{"d_model": 160, "router_score": "sigmoid", "router_logit_norm": 1.5, "init_std_router": 0.0378, "qk_norm": false, "tie_embeddings": false, "init": "uniform", "grad_clip": 1.0, "decay_fraction": 1.0, "batch_tokens": 65536, "train_tokens": 286700000}
Below are experts of layer 4 (counted from 0) of a mixture-of-experts language model. Rows are named router (the router's row for the expert), gate (a neuron's input weights, with its number), up (a neuron's input weights, with its number) and show model dimensions 0-159. Each number is 128 + 24 x the weight over its row's rms, rounded and kept within 0 to 255.
After each expert's rows: "comes after" lists some tokens at least twice as common just before its tokens as in all text. This comes from a sample of Wikipedia text that the model never trained on. Tokens count by the router's weight.

# expert 82
router [154  84 117 110  88 134 115 129 125 126 114 143 125 152 119  90  83 132 101 136 127 127 117 141 104  90 148 172 138 133 130 185 148 117 104 137 138 157 116 119 144 137 106 120 132 142 138 137 140 151 126 193 137 135 159 170 189 106  71 147 137 108 121 162 110 130  93 122 145 105 152 123 171 114 135 128 171 126 173 138  96 139  87 107 129 107 108 112 129 110  91 118 120  98 122 108 111 136 113 169 205 121 116 104 126 147 108 107  76 131  66 158 139 113 116 134 139 135 108 107 126 141 109 131 133 119 109 134 116 126 110 136 129 131 121 125 101  81 137 140 136 130 139 121 110 134 107 118 164 171 164 159 165 135 135 118 157  95 141 173]
gate0 [161 146 183 113 138 164  87 146  99 107 167 139  90 118 138 135 127  75 115 143 120 176 118 117 129  91  76  79 139 106 127 124 133  79 117 157 119 111 138 121 109 131 104 134 120 129 125  89 116 131  87 139 135 133 134 166 152  87 145  95 114 134 138 123 136 132 111  69 146  93 128 133 135 129 108 127 206 103 133 137 145 136 130 116 117 104 118  98 114 124 127 105 124 150 117  96  90  82 130 131 146 131 137 115 112 167 103 158 175 126 180 174 117 138 146 124 111 194 130 104 127 101 125 115 111 126 125 193 147 178  95 132 130 121 132 121 128 118 135 129 101 127 119 159 115 137 135 126 119 117 137 159 131 103 150 143 125 106 130 142]
up0 [152 143 188 158 116 161 116 141 133 105 145 149 140 138 126 112 145 129 109  87 109 206 122 139 124 179 157  68 143 133 120 147 155 118 136 116 112 109 139 156 135 124 136 129 110  94 171 126 115 105  85 150 102 119 128 169 133  93 124 129 109 123 132 119 115 147 122  68 103 143 132  98 148 149 136 138 165  93  94 122 141 139 140 108 113  98 134 130 132 138 124 129 151 166  95 145  92  79 139 127 124 126 123 108 129 136 113 113 114 135 158 166 103 181 159 138 125 132 119 121 153 142 136 171 106  89 138 102 202 110  72 138 138 132 145 111 161 131 104 160 135 144  86 159 153 135 147 120 139 122 130 149  97 130 164 130 149 128 120 137]
comes after: "\n", ")", "\"", "ick", " known", " members"

# expert 85
router [ 91 119 134 137  99 140 119  69 186 120 119 143 133 133 137 112 190 145 149 124 156 117 125 163 132 111 133 123 109 134 124 128 123 133 177 130 143 130 144 119 141 155 128 142 173 127 147 103  78 139 117  83 124 109 120 133 116 132 139 122 150 108 157 162 115 145 207 140 103 130 184 168 146 101 161 134 116 121 129 112 147 127 155 155  80 125  78 117 125  99 121 104 134 137 119 138 106 133 188 104  67  83 147 129 101 128 131 138 129 146 166 125 148 140 131 145 135 141 146  74 164 134 120 147 120 135  75 139 113 123  96 134 102 137 162 149 128 127 116 156 184 142 143 121 116 131 134 127 122  90 138  89 130 149 125 133 132 123 125  96]
gate0 [124 119 156  67 126 141 117 124 116 139 119 127 144  84 126 144 131 169 124 182 149 125 114 160 129 126 120 121 159 138  91 114 109 148 158 101 138 141 116 151 141 126 121 114 116  49 146  90 114 133  85 137 144 132  98 102 168 131 172  70 116 138 112 106 160  95 126 106 101 149 118 105 112 146 129 110  98 149 108 116 127 121 124 107 122 122 128 173 101 146 128 179 178 138 106 144  98 160 134  99 124 157 120 134 144 106 131 114 143 129 119 131 146 159 122 123 157 110 138 116  98  74 116 121 141 107 132 119 209 103 169 136  92 153 118 130 132 111  93 118 133 165 134 115  89 125 158 141 110 112 116 160 128 120 162  85 122 145 135 150]
up0 [140 121 131 157 123 101  83 147 114 153 161 131 152 115 162 128 141  99 119 116 100 108 137 105 176  63 151 119  83 142 119 106 118 125 159  92 119 159 165  97 123 116 135 121 130 154  90 174 134 135 163 123 111 128 175 144 119 148 122 166 117 137 121 119 118 134 126  75 108 120 134 151 105 111 137 127  75 127  83 125 144 106 114 183 135 145 127 135 112 127 128 123 118 149 189 127 133 142 140 133 126 117 148 140 138 139 147 132 155 151 146 160 124 122 124 149 127 127 148 132 104 160 161 148 185 116 110 114 175 104 140 120 144 175  95 108 137 106 108 147 139 158  74  75 132 152  95 153 118 164 101 137  73 148 127 127 119 106 132 146]
comes after: " |", ")", "s", " ===", ").", "\""

# expert 44
router [ 96 120 141 132 109 128 122 131 146 118 110 106  92 125 135 145 106 139 118  87 114 109 177 126 119 111 127 135 139 148 166 167  95 137 113 113  84 126 105 156 118 112 124 110 108 137 133 132  73 101 139 193 112  97 121 131 156 122 102 129  99 101 132 103 106 158  60 108  93 111 160 141 124  90 106 123 109 130 114 144 124 146 169 151 174 107 148 134 188 149 199 131 132 147 109 135 141 140 114 118 120  96  96 123 149 139 124 109 131  86 120 130  71 141 128 160 135 140 158 122 151 114 140 125 139 136 149 125 101 112 102 129 135 128 139  95 144 124 101 144  83 131 146 122 173 142 147 170 148  97 125 141 145 119 132 138 101 116 199 108]
gate0 [140 120 119 100 151 125  40 125 120 137 119 148 156 150 134 100 135 129 130 160 108 118 147 140 131 156 180 119 116 130 128 182 135 132 121 100 137 142  94 103 182 138 163 131 118 115 117 147 124 116  85 140 109 137 146 147 142  88  88 155  85 121 124 137 122 151 130 139  96 125 128 134 114 151 153 161 121 111 123 148 160 120 122 113 107 162 122 131 139 119 166 131 125 171 147 131 122 170 138 102 144 126  93 128 146  90 166 130 126 145  75 104 109  90 108 146 144 145 121 138 136 136 109 137 190  86 109 110 155 154 123 145 134  88 125 117 119  77 128 141 131 176 119 101 130  76 119 172 127 125  86 129  71 119 155 125 134 154 109 134]
up0 [144  92 128 118 124 160 128 122 116 103 137 140 143 156  76  99 121 124  97 136 136 100 140 117 119  79 125 103  93 131 143 192 129 167 125 127 123 128 155 134 163 138 168 131 102 136 121 121 161 110 124 154 119 140  95 125 134 128 130 112  88 128  91 116 122 124 114 120 103 107 131 154 124 147 127 120 154 104 156 116 124 118 131 128 140 150 138 103 112 121 141 147 140 104  86 135  88 139 129 115 138 120  92 133 170 126 138 131 150  51 129 156  77 158  93 118 159 199 168 131 130 123 150 109 143 110 126 125 171 123 108 111 163 131 132 120 119 104 129 162 102 137 126  50 144  97 156 148 131 139 152  88 147 142 151 139 203 143 136 130]
comes after: ",", " well", " part", "s", "),", " more"

# expert 65
router [102 125 130 147  97 148 128  78 189 117 132 149 131 126 138 110 177 137 164 123 129 126 123 155 130 110 134 113 106 141 125 121 141 118 186 137 154 128 145 121 136 157 115 132 162 137 142 109  87 150 119  87 123 102 130 124 121 138 136 132 139  97 154 149 126 145 213 148 109 132 192 151 150 100 174 149 115 125 114 123 136 116 155 158  90 116  99 125 120 112 121 117 127 144 120 139 102 130 184 104  76  84 151 134 104 129 130 145 127 137 166 127 164 155 140 146 123 141 151  76 175 135 120 145 120 136  88 134 113 126  95 148  92 129 174 139 137 132 131 160 183 161 123 129 119 127 147 117 127  95 147  94 130 173 123 138 120 125 127  90]
gate0 [163 138 114 132 122 156  92 132 151 132 142  86 158 127 183 144 128 103 108 134 119  60 121 112 108  79 141 157 168 116 149 108 128  94 135 133 104 161 142  95 156  67 157 115 133 123 107 122 116 113 161  66 114 130 145  88 133 102 109 119 130 112 115 117 185 117 125 100 141 108 116 100 144 123 119 113 127 167 126 152 125 116 131 152 110 122 140 157 128 134 106 109 136 136 130 133 118 183 120 153 130 133 147  92 140 138 153 141 104 149 120 133 101 152 141 106  68 116 122 128 136 188 117 183 138 144 119 150 121 136 124 102 113 130 121 120 139  95 100 146 134 123 119  56 114 167 127 161 149 147 103 122 100 109 135 143 117 171 112 159]
up0 [ 83 110 112 141 123 106 147 138 120 171 110 165 152 133 124 106 118  80 149  93 116 127 110 138 157 120 118 102 100 129 188 141 133  57 100 143 141  98 116 131  97 159 105 115 140 149 158 133 127 138 109 161 142 135  93 180 114 151 128 119 144 149 125 125  98 153 132 117 119 117 141 137 163 161 118 174 126 130 144 163 143 151 138  90 134 104 127  68 115 132 124 119  99 145 142 106 107 150 123 134 132 138 123 147 110 105 117 169 130 139 131  88 118  67 104 137 120 139 161 123 124 134 157  89  64 116 139 133 109 143 170 133 121 115 138 130 158 113 148 109 121 167 123 147 164  58 124 133 135 134 191 123 146 119 113 118 123 100 145 114]
comes after: " |", "\n", ")", ".", " ===", " =="

# expert 125
router [101 121 130 137  85 145  87 110 154  93 121 146 182 127 143 120 196 139 143 129 139 105  98 131 135  96 126 109 168 122 123 118 153 128 135 164 134 117 107 109 135 124 111 159 165 127 124 103  55 143 119  83 118  84 133 134 132 113 148 155 142 114 155 141 154 119 174 128 114 150 165 154 102  97 164 101 145 130 123 103 139 117 152 137  92 132  94  87 119  98 102 125 147 118 131 122 136 115 157  84 107 148 189 105  98 127 153 122 129 138 156 135 173 147 120 141 122 145 125 116 156 134  89 157  75 121 102 137 113 111 131 132 124 101 130 169  99 148 144 134 175 147 163 115 117 103 169 119 122  98 112 140 136 134 162 117 119 151 132  92]
gate0 [154 172  85  68 148  95 156 111 122 143 163 116 149 124 126 131 141 138 132 146  96 141 153 118  94  70 194 110 131 113 138 110  96 134 123 115 151  94 134 121 147 166 142 124 120  81 160 137 155  90 141 140 116 126 130 117 120 129 131 138 152 139 123 109 108 130 131  69 151 149 123 103 137 158 110 157 103 123 117 109 156 100 143 164 128 127 123 130 127 165 141 134 130 116 147 156 162 134 116 147 107 125 152 122 155 121 123 114  85 123 107  97 139 191 126 114 148 183 106 115 111 126 144 139 179 130 129 149 146 104 147 106 161 104 115 160 154 136  90 131 126 111  68  81 132 159 105 134 112 101 157  97  99 105 104 116  97 107 111 127]
up0 [145 168 105 110 137 154 149 111 145  56 165  33 139 132 177  98 136 181 128 143  94 164 118 120 162 162 122 100 155 110 101  93 134 141 118 151 138 120 145  95 115 133 143 147 139 130 140 122 123 109 139 109 108 119 141 106 129 119 170 138  92 146 135 118 105  97 133  93 129 124 132 133 137 142  87 127 123  91 103 112 157  63 138 116 138 153 142 129 167 121 152 161 140 107 119 128 155 100 147 135 128 107 106 135 132 140 100 119  85 137 142 134 119 138 127 138 118 136 114 137 136 147 117 133 165 127 115 149  95 118 134 116 182 144 142 140 139 118 118 140 135 131  66 132 136 106  86 104  87 116 127 113 101 134 111 194 121 150  95 122]
comes after: "\n", ".", "==", " ==", "===", " ==="

# expert 122
router [128 159 108 101  87 114 142  76 148 109 148 132 139 137 153  95 154 175 130 141 141 136 109 154 135 113 136 115 124 139 149 134 144 121 183 111 126 142 139 133 122 129 118 145 141 130 100 104 106 149 112 119 127  94 144 135  89 125 162 111 119 101 131 147 126 143 179 149 104 152 178 169 131 132 189 158 119 131 111 120 160 122 127 150 101 104 112 134 123 112  98  83 111 117 115 152 138 137 171  90  81  88 185 114 117 116 142 104 143 162 172 114 153 141 103 144 126 143 132  92 178 138 108 179  99 159 121 122 103 148 134 139  94 162 153 128 136 150 131 168 142 151 123 104 104 119 153 135 144  91 114 135 102 163 114 162 139 128 159  87]
gate0 [167  83  96 161 140 152 170 139 105 129 148 122 125 151 128 142 110 145 117 109 157 150 124 110 147  76 103 179 142 120  84 148 163  97 157  98 107 153 108 152  99 146 174 101 116  80 118 102 148 131 163 132 148 132 157  99 132 142 150 118 102 147 131 116 121 147 123  88 123  78 131 104 155 122 126 136 139 160 114  86  94 148 132 157 150 149 137  95 140 136  92 120 141  71 162 122 167 118 118 125 152 130 103 133 136 131 151 161 129 106 170 169  82 134 123 116 155  97 131 129 141 152 137 138 116 117 121 103 148 117 148  96 133 107 116 110 143  99 113 127 126 130 154  55 106 128 152 174 145 124 140 122  93 138 103 117 152 116 147 150]
up0 [120  95 128 137 132 110 102 137 128  94 114 128 150 119 157 157 163 173 133 106 130 121  69 120 111 136 133 108 104 140 154 164 108 179 145 146 144  99 129 130 134 127 107 147 166 124 153 114 107 141  93 148 132 119 149 125 131 105 124 137 143 134 150 137 121 101 127 123 162 130 141 129 106 159 113 164 105  68  88 113 117 120 124 170 136  93 139 172 171 140 158 131 103  99 142 152  80 116 128 152 124 125 108 132 119 138 139 108 136 145 121 123 126 124  87 149 141 111  90 167 118 104 146 142  60 141 156 162  77 149 147 166 112  95 118 118 133 160 121 122 151  99 126 195 125 178 120 138  95 134 123 154 132 135 175 159 119 163 114  96]
comes after: ",", ".", "ed", " such", " that", " due"